config.toml
experts_per_token = 8
tie_word_embeddings = "early"
optimizer = "adamw"
beta1 = 0.9
Below are experts of layer 5 (counted from 0) of a mixture-of-experts language model. Rows are named router (the router's row for the expert) and show model dimensions 0-127. Each number is 128 + 24 x the weight over its row's rms, rounded and kept within 0 to 255. Numbers have three digits each.
After each expert's rows: "comes before" lists some tokens at least twice as common just after its tokens as in all text. This comes from a sample of Wikipedia text that the model never trained on. Tokens count by the router's weight.

# expert 245
router:148122098130170146156132141132142128146133116122129088130113117143150173109087136138140127113126142140095158139126126164121110108151101095130145185140152130134146131103136099101144126104121094117138118109165115109151151147103112129089100113142137140171101156141090111165130112128198126152170148091159155129098092165194143139115099178100133079110119093126134132105129104138122128115173
comes before: " with", " to", " in", " by", " as", " from"

# expert 4
router:165150119125141118138091101137142126114161149117107128145104118091182127138101116088124120109115131110172091113083109111148161114132140140170135139085101108105139130169083138122135158113124094135106154084156135093125074139100123124130126071098104140122076128144136109128123171152115125120132090108121155163098122122115144143090136103156110128105150152093157152108152103147166167130120
comes before: "==", "===", " =", " ==", " ===", "===="

# expert 228
router:129115112155087157142111112105121104106110161117120117090146129137129129139114110127088121119123162129094165123132109173146119134137113149079170153158116109143137138122149099101100126166113094086133119147101128156129126184176148089146086134165138105120141176131091184153122110126176110143162136089165117155110082119119125117131089165134141119099086121118117123136129100154107138122119
comes before: " as", " in", " to", " by", " for", "."

# expert 137
router:128157133110134132152102118107114141123109112124143134107136112129098144142117119107170146086094099118124137151122163125131139133128099142141144141107146127105109091166169161132115173126125142124113097107123087113125107147130195171163159112113124159134106114124098098115080173124145105142143159154126106107149168077085099105091136119146142151138096164129091109166094098097097147094105
comes before: " |", " (", "'s", ";", " Records", " B"

# expert 6
router:106163159100137163163130135130107116110130100131115124097120113111130140127109108092100108089151135117103126119112107174106109163117118081163124165132120152150137117106134104107140146079136147163173137152080145129146112160139135090096113115114113117134081145119115117121090125153106092134139111130176117156074114096121098101127143126146166103092104161111090146093115100157077125104128
comes before: ",", ".", ")", "–", "),", ")."

# expert 46
router:138154160102131138139104181120144157088167093161134077126127111107164136125132127104148115120093151142170088126083109095138148099142123137136148092134132130121130125150134125116151122154153136154145139137086158123137088110134139135110172097130071099116100097127124131112112167132166149088114101117156155163101092080103115142092133126139093160104160112109147163105141095144139144145121
comes before: "\n", " =", " (", ";", "===", ")"

# expert 96
router:121109107165121087118101106140112145082140153098127106157106126110152142145137132109165145136111129081109149146126135144128127096147127163132132134159124130090107149111127176184086120154114125169098113147109128116131153098115119127078111134096158115163142135134131095139135081129123177157117123144083122146076127117094102111191131131113122121119164082096104130162128112114149093096131
comes before: ":", " •", " Coordinates", " Website", "=", "N"

# expert 221
router:118136113176127089131121133163117162087140108136118124140105148089150148179161163093179155147112158111108148123148117148116136101140132165118146136132127139128116140085102165147091102105136122141095155125098111147145154134127135139084123116087144113153112142118102110145133116117124178153121121113091138147077115100117103118187129146109133144137151086090136093160121106115162111126183
comes before: ":", " code", " date", "ed", " information", " zone"

# expert 179
router:155126163147143125117128128143124056132148163111149145117112143088137150121116111119127129118099093139120077133103148077117191143136121119162074107174122116142140104119129076124117090100095150092159117122101142132097099096139157159099126144130108125129117131106091107117123150149161089135091112121133136134150085112117146107091166118124087127122081088114156134140142154129115137143128
comes before: "–", " |", "0", "1", "2", "3"

# expert 163
router:090157106124111144149104137145126112093132092144094104110159162111155133110113114087133093121121127173145108120110101145163093144135138118179151150114142128154117120173120138109103136093095123132099103134097153131131129120133115117123128140126077100142113164088110103095140158136143160101158120114108143138157139152204092118173154086125146137103099090095140136136150111105103157092141
comes before: "°", ".", "5", "9", "7", "6"

# expert 190
router:151186128086139123133095163121068117134167101155157112092098098141116109130122125159160098139101102134084074104129092093157118159133139129136145107118153137103151141158087103137089139145159120144156146136151139128145118153139112131154115080150110098109160149105110161137132158129126134100173128142128110162168121107114119132106111095139125136147096142182111103132115096143100108131110
comes before: " (", ",", ".", " in", " is", " and"

# expert 133
router:161123092095086132136130170106127140124092079159155145138092108113118155141159133101150132148130140159074160104117117133121154115109083127160118110129136091133135111132146134105124145074066090149146136154124148061125117131122138149152156131166088148110143145144115124149121155111130118094149084135148103100080141143112109108125124146137122149144109158135148160080119093152106127111135
comes before: "s", " and", ",", " of", " (", "ic"

# expert 65
router:167121119125152099119158078141123049130114129072145126153106169152112153131124121156145128162120127108152125137124105152132108097099110115147153131144126138111122150149157104141115124143135134156123086110086091098090126131110094151147139100103151100137132147123090093073108159149120100132161184133094121107125113123095169148150128106124106128129157149123141152119129105133171107124180
comes before: "|", "-", " ", " ·", "N", " 3"

# expert 50
router:128118110130088139171088194137140101113126120161150115124129161123135124135125139112141115126128115141096145149130139109122120100082115138161100108159133158123152117133115126153152114101107164106142135075120138150105138121088099164133162099127090086152137170090123105064114179123147105114145105128163155145104111069114131141148123115112140136118148103137136140100107074140090147092139
comes before: " |", " (", "\n", ",", ".", ";"

# expert 117
router:087103129156121125170146099119125044124153130132143171099148088105129149135147135133116097125161114127147153107099155172134121135092134130165148108105124116107141161134136147099147133161112116125103127072145137139126105131146092112137088118097145157107151128122153156142102095122160142130151114130134161102096177159102139096111145161172147075160121096122145123156118149095108113123129
comes before: " the", " a", " his", " an", " its", " her"

# expert 143
router:104154122139101141114132114134146138102138123080122141177161158136118155133089152131155100137140126108126093158149153142144130119184114139125154138087133072120086087146130145164130117071075155173134110129114141095062161114141112145141142104123114145114106128130093085083115177149127139136115120134148149146128124089144127136137131123136157139148134104108113141136123151124101152074152
comes before: " |", ".", "–", "|", "°", "=="

# expert 210
router:167115118164128104086110098123131115061133150099081112192095148064129144100123139172135165133108094120132106132144118131123106128151166142163141084132155123114111119123127137131106091122105132157109153142102104160114145131127120135110176155149123156126146098119112106077129149072101141117134130115089132159106146106131114123165123158111163123105139168095116146138134126147157129129127
comes before: "-", " •", " Total", "\n", "|", " Time"

# expert 130
router:124130112121154110124150097107098043138122082141137089139110118150121109121151118155117103151124082153157119149152132154105119130148132105150151160118163095144147101117089120116103135077147184075156100144134136120135102130097113134147098130102108106156153109107143137080178163147116106102136142168138122155109130107112139183097137119127114089120112135096129151131118107138122140114143
comes before: "\n", " The", "==", "The", " In", "In"

# expert 226
router:152109164158111155146108139147095128130137160167159144087147132147136084107100140109096119155123160129097134075128128147176113124138153117170133145166115097098157111135127115097131128123112131080158125128130167136134079125096134159168098128156168109098127153122136186124129097133127139129134154097171168097106123130120090084125122166130125113151150141175135111117124120112086137105126
comes before: " of", ".", ",", " and", " in", " to"

# expert 94
router:124124127158153104124142089115134153124090141116145157152125131108085116119204107154109081128140132135149113125118142093120169106114153155141106138134156152157112111133137086149139129162109109168113121086098100128095112136095125141115146190165144068163122133126120086079111155160108146126126147157082137135129099095124113117093148101100131143103151132138114152141093120155145124127121
comes before: " |", "\n", " ", ";", "ure", " D"

# expert 3
router:135157136092113072173089130104092102107161128114146152121126123090103184123137112144119080120118103095179153110125118163141110129102120108173130125123159132109131134152160133093107114150120114149083159122072153135126147146124155097144152095129095094095137097115136122115116117137128149157093132142129147142088120128119102111127143109126129127165117083116107123140103108087118119108190
comes before: " the", ":", ";", " (", " 0", " as"

# expert 86
router:194105107132131130170126068159117151122095139110143140131147135099141101130158117148125135109107139143173121105159154102141173105091118145165130122117092134157143149088145106119089162120108138141162174135102107110071139144130128177138131136113115132145120154122124109088137147182162092135125147129089114099090127104116110121088118124116131146085108137127090120109125104151152105145149
comes before: " |", "\n", "ly", ";", "–", "ing"

# expert 141
router:152111123098161107129104150151122131113152154125128152116118133095159101139099128129117107117115154144145114112131083143135130088135142159182150117098093097105138143124081104120118118074137138106111133109082145109151073135092136154140168095118114133134087142154095143104113152165157086076131129096187167149096124089110129140096109119148126134129146125117130148088150091130144156131133
comes before: "==", "===", "\n", " ==", " ===", "===="

# expert 111
router:114118139114112105112134091139090073118122108086142096148118165154139122149132151166117102114149166111152104126135160152121117127152134116078126132152152107171117098132103170144138091083147154135145098097135162105121161119078106130099098108150147104111167100134101118154140156116121128097116153120138130159148131113168124164125129112159157132170129079139115110165109161133097105087139
comes before: "-", "The", "M", "S", "B", "A"

# expert 254
router:136101162127123129165097151148118056151114154153107141095135133134158099135156150122143157108097123122118152096140150116144110149155144112165122157137121102096140140103126075149131123169121153096127126166163155161135125141113128122148133108120161155146152100167101166174112120152169133173123155095146152100129094125138100133118116135172136124106084091144126143105079139085118121111136
comes before: " to", ".", " in", " from", " of", ","

# expert 218
router:110115089151127150162114118127123065152141127128149147113108150099157136132127127153127125117153120143090146119132127150156102116136114099133106146130123129121134200112131102109082154187098143074141125076160140130129130150132114114168144074100159121122171108123136157126137097140175160154126096091108164122101075141150128117123121162118155104139091097141133148116129117161107112134148
comes before: " the", " to", " a", " up", " out", " by"

# expert 152
router:125160093119132116171139117109155138115091109101127148161142162115117178122153147120126143130122145193156153138096112097187153132097141123148126135149090133161121103139131163146149140108096126149147139133141098185119134128165133155114122083087111127113105125088117120083112127134101138141128111086153143084147141138114183107121134145065127139135100128135133112171131152099116145120158
comes before: " |", ".", "000", "5", "8", "00"

# expert 112
router:138171137131168126117095080148060115164092110135170121150124090119153126108133153138135138146087105148155131105146135133129106111125154140166146122157118111152121106135113135171126153139162149125129107099130082149096104129122184172162153179136135104129142138125129121090105106140146086096103132143124080144091148161129108125127149094159111171095121152120116133097105112120111145124117
comes before: "|", ".", "\n", "s", "In", "=="

# expert 24
router:147118151140112124122117132167121154097107124177122111123140139099126109143096153126187129147121108148098099138140117173092092133134128154114172157118156143113134125128131121162138137118170107164105137164088164133170137109145117101085135154104122103144123132112117110148111163148142167133136099158103133150086114087118143115193148116121109136100153054102121095162107128112151106134144
comes before: "-", "\n", ":", " Location", " Born", " Coordinates"

# expert 240
router:113146150137133078130166098139145143104124137069160115094116142096117153172148142080112136118158114124182163164142139120139132095132137124157133121151092149120130136118162143155143157149131122152091153115141130140102148102105123109137132089095109177147142124098121100098086122129081152148126123120098130129125157166069174116160153142136146109122123116120123105159111187150112103129116
comes before: " the", " \"", " The", " a", " JPL", " number"

# expert 136
router:088142127109162102174123154109112109147085121148101105151145138117116146145154124110079089113167107139155176118153083170130131102120147098153150127094074170179129083103106110147126152133156138141124144165089109120133162111151113117119118126116114109168111148106148146081112154159098097119142119129144132144095174116154149126161132114098133114105157127117124141147110144140117127093140
comes before: "\n", ".", " The", ")", " It", "°"

# expert 166
router:110160146119156127167108156130127115108125120103104136113142106085143129118111074096139148126123094121085134137163111126145132161121138134135159077147100099108128104140104154111159095107133156149132136118105120168146138132121101163109110139128097079132119143106102107071078118139120144130151087099152151121148103094165100100188135120098121128110109156107146147131148106146074150086104
comes before: " |", ".", ",", " (", "/", "5"

# expert 88
router:108146124165152087121124105107145138111144152078129124165123141084123141124133107137080167136117111142173095159120166107149178096117144146154165093142128136167118074131150121163110115103140169124129122114092168146096143118105099153138141117128113120114130144130120099110106176126087115173129106109105152124138101129154170124164126146119117118146093114111118109153143174120124150177156
comes before: " |", "1", "0", "2", "3", "4"

# expert 99
router:151153134140191143153153118130146127111108123076106098123165105111160147119090121081120102144115094126117117171130144151173126070115158093157169106120160153148155162173131138162134139119143142143108099121108105119118108095131095102095093117128122118173111099115143155106113171153127122121147128123141153151122117121148103137129128084140122096089078081148124139148123119125113132157132
comes before: " |", "N", "|", ")", "==", "_{"

# expert 219
router:160119133111156151125122126158118126157163159149116155136099104089168128148104135099116125128125131136169123118108098139110133127144131168154129148101071112144134141142091141103160165077135116120099136100116146091144071124087124125124163083107101154135065125150144118139135136164118102096136114101101167134091118172108167140086134111144114120130132143100136141104131097154167165124111
comes before: "==", "===", " ==", " ===", "In", "The"

# expert 177
router:159146116125180074091122108133155129106140156075093137147100116113112116120138138143117127115101097155171095148136107106107163081144140111121149131145119086155152104124126109158110085114144115123104136152080076121089131139127097126102103097118114162156102104140110122099100156126148154157130143148107170132160105097144146158140145113164095154135136145126116132130133115098161140184141
comes before: " |", " ", " 1", " 2", " Votes", " %"

# expert 1
router:117151112113133141146081147135102114131167089138122150154123116111133127150161080185104084100117121137111141135175098116130126133147123121173118131120140135112129060154068131111139146140113103126103121117087146117146115147106157164131138140127132116092155149149113116092117171094103130129122144137146181166087132122115110093193135089119145129097111101105151158139149107155132133116138
comes before: ".", " (", "\n", ":", ",", " in"

# expert 186
router:144151120108095151103136091132069101161116136103098153120159139144143129144134156123120105136162092105134137153148116154128115143091113106145137156130151135141127104128150100126113124150126130183115130117159144124143150141108096108145126096087187087145113105096186105105153103161102130124104145143085161138164135159128186168145152103088116107116121129112142141138121154156132114089172
comes before: " the", " a", " ", " -", " —", " 3"

# expert 231
router:154132112131146143110106167123138122134095133143141158130116183142143101123107140131179124115105131146077123149153098116140106155157119146128148119169150140084148178124077131112125133124120177086157151120164151125128123140140145134168130110147115115140128134105127181114159123150167102130100129108160151088137093065093133117093135163110139110124174133132143121076123092113119136158152
comes before: " were", " of", " are", " was", ",", " is"